Weights of a small mixture-of-experts language model, trained from scratch on English Wikipedia.
Experts: 8 experts in each of 8 layers, 384 ReGLU neurons an expert, 1 pick a token, a softmax router.
Below are experts of layer 7 (counted from 0) of a mixture-of-experts language model. Rows are named router (the router's row for the expert), gate (a neuron's input weights, with its number), up (a neuron's input weights, with its number) and show model dimensions 128-191. Each number is 128 + 24 x the weight over its row's rms, rounded and kept within 0 to 255.
Before each expert's rows: "gets" lists some tokens that make up at least twice as much of what it gets as of all text; "comes after" lists some tokens at least twice as common just before its tokens as in all text. This comes from a sample of Wikipedia text that the model never trained on. Tokens count by the router's weight.

# expert 2
gets: "\n", "-", "|", "==", " ", "″"
comes after: "\n", " ", "==", " %", "″", " Candidate"
router [160 157 129 118 144 112 141 107  70 113  82 161  92 136 133 130 112 111 113 146 130 117 113 104  91 123 138  95 170 116 117 129 119 126 139 112 110 113 141 124 147 125 131 128 164 119 143 171 116 121  92 128 109 100 145 169 132 109 119 117 137  95 112  98]
gate0 [129 145 124  69 107 125 113 117 138 161 114 110  85 135  98 142 157 150 118 126 152 163 149 124 109 106 107 125 101 139 124 107 122 140  80 172 120 103 139  81 147  82 101 145 142 103 126 151 138 106 138 125 103 103 101 145 136 132 167 104 148 112 122 122]
up0 [149 125  97 143 120 109 127 134 107 154 161 147 130 166  99 149 110 183 144 111 167 130 136 131 131 135  96 136 107 135 127 149 141 148 144 156 102 130 153 126 149 136 128 116 144  96 150 110 135 145 112  97 113 109 147 127 118 120 150 183 172 128 119 105]
gate1 [154 107 110 139 144 155 163 121 107 145 156 134 121 155 119 129 126 117 108 157 137 134 133 153 109  92 138 162 150 101 126 113 141 130  83 115 131 129 108 120 136 140 125  99 137 131 149 113 119 138 117 120 166 143 111 185 139 122 165 147 172 126 108 152]
up1 [159 139 138 106 132 150 119 133  99 140  92  87 165  75 130 117 143  88 114 176 135 108 134 111 160 124 124 100 135 136 115 141 113 150 113 151 132 162 126 107 121 134 128 133 132 135 170 116 163 128 144 150 155 132 124 142  93 144 131  97 107 119 117 127]

# expert 1
gets: "\n", "-", " a", " first", " an", " re"
comes after: " a", " the", "-", " (", " \"", "'s"
router [128 135 149 119 101 104 151 103 124 193 131 126  96 137 135 159 103 120 141 150 129 128 153 152 121 158 137 122 117 102 168 156 115 136 145 145 154 140 126 120 105 147 140 108  95 146 126 108  83 111 132 141 133 187 104  98 132 116 142 147 158 124  94  89]
gate0 [ 99 122 119  73 161 156 115 131 105 117 102 102  73 102 159 144 175 129 153 108 141 122 139 140  93  86 128 125 124 158 113  83 144 129  63 148 151 127 122 123 123 135 111 111  86 145 135 122 124 170 123 120 148 110 138 155 150 158 190 163 103  93 109 138]
up0 [108 123 126 139 140 191  93 133 134 116 112 118  86 141 112 125  96 107 145 114 133 105 146 129  78 162 119 101 115 123 154 149 119 135 124 132 133 104  95 130 114 184 133 152 108 140 116 109 128 124 106 119 121 163 151 114 127 122 139 154 136 134 142 118]
gate1 [116 109 131 151 135 139 130 167 125 109 143  97 164 153 120 161 115  89 103 185 123 173 143 129 134 159 124 124 124 115 161 129 123 129 116  81 110 130 115  92 115 124  96 113 118 135 160 145 148 138 148 136 149 144 111 133  90 155 148 110 129 126 129 141]
up1 [134 168 163 121 126 128 133 110 132 152  97 153 112 111 138 170 106 136 123 104 137 147 100 113 112  96 162  99 129 131  68 136 144 102 150 134 120 126 128 174 146 121 144 149 124 132 119 140  73 102  98 147 136 114 118  96 104 148  76 138 129 137 126 111]

# expert 3
gets: " the", ",", " The", " in", ":", " a"
comes after: " in", " of", " the", " at", " to", " from"
router [152 144  88 141 164 141  96  97  83 111 103  87 148 129 123 155 107 147 122  94 134 184 104 154 152  84 123 169  98 127 183 128 151 118 121 124  68  99 106 134 138 127  95 103 113 113 114 114 140 132 150 105 117 120 133 124 145 116 175 165 116 101  98 191]
gate0 [104 135  93 127 140 143 160 126 127 125 153 112 146 130 135 145 122 126 124  92 125 139 159 145 147 163 121 151 119 142 105 132 156 133 128 123 166 154 119 103 113 125 128 108  96 118  67 113 101 161 170  99 122 171  87 133 105 154 151 137 117  93 151 178]
up0 [123 110 131 141 117 121 128 153 134 140 119 107 153  92 168 140 144 136  91 160 118 156 138 110 123 120 107 182 125 133 133 125 103 107  94 146 122 184 130 131 156 122  76 142 164 105 127 100 103 119 115 129 128 160 118 136 160 113 160 132 104 109 131 144]
gate1 [130 159 154 111  67 124 143  78 159 137 114 141  95 113 115 104 124  92 102 138 166 154 111 109 173 118 136 127 139 144 152  88 142 189 135 139 131  95  95 134  76 136 172 165 116  91 121 142 115 139 109  76 158  95  62 143 110 144 140 138 154 153 141 133]
up1 [138  78 104 111 127  63 123 168 135 143 141 149 100 162 123 178 145 122 138 101  88 129 120 137 113 126 120 125 128 116 153 134 126  89 120  97 130 140 112 132 173 177 129 114 141 125 111 120 121 136 132 139 123 167 181 138 154 121 120 150  93 113 117 154]

# expert 6
gets: "–", " 1", " 2", "1", " 3", " 4"
comes after: " |", "–", ".", " (", ":", ";"
router [113 119 112 117 101 174 115 145 165 127 132 160 135 132 118 112 158 146 161 136 158 148 103 107 120 136 129 111 159 138 104 121 149 109 102 103 117 161 114  93 166 130 124 150 105 126 116 109 159 130 138 115 134 112 105 121 148 105  97  91  90 117 174 186]
gate0 [166 120 115 114 161 149 119 125 102 164 142  83 106 141 125 119 115 125  97 120 169 116 125 115 152 142 114 103 130 132 163 117 126 136 135 100 143 157 163 165 137 129  93 142  98 124 128 119  91 121 105 137  96 128  85  74 100 146 144 137 183  67 104 122]
up0 [108  84 135 134 100  88 129 153 132  81  80 165 149  94 137 143 146 157 173 131 129 145 115 144 141 135 110 129  86 130 169 152  99 159 115 115 133 101 108 122 132 164 127 106 169 114 124 138 169 110 156  94 115 148 161 177 128 119 106 158 123 184 127 115]
gate1 [ 70 107 151  68 117 118 161 153 107 148 159 119 149 149 177 147 131 155 105 152 140 145 170 164 113 156 105 177 161 142 142 141 115 159 147 139 140 147 144 140 140 107 159 147 152 151 131  85 127 130 123 132 100 161 131 156 155 124 116 120 147 127  91 130]
up1 [ 81  95 123  86 140 154 139 146 119 142 146 130 131 157 147 155 152 131 116 135 149 118 159 138 132 155  96 145 167 142 173  94 145 176 161 118 148 162 128 132 142 136 123 134 144 156  93 121 123 100 127 102 102 134  89 128 138 128 105 156 110 129 140 173]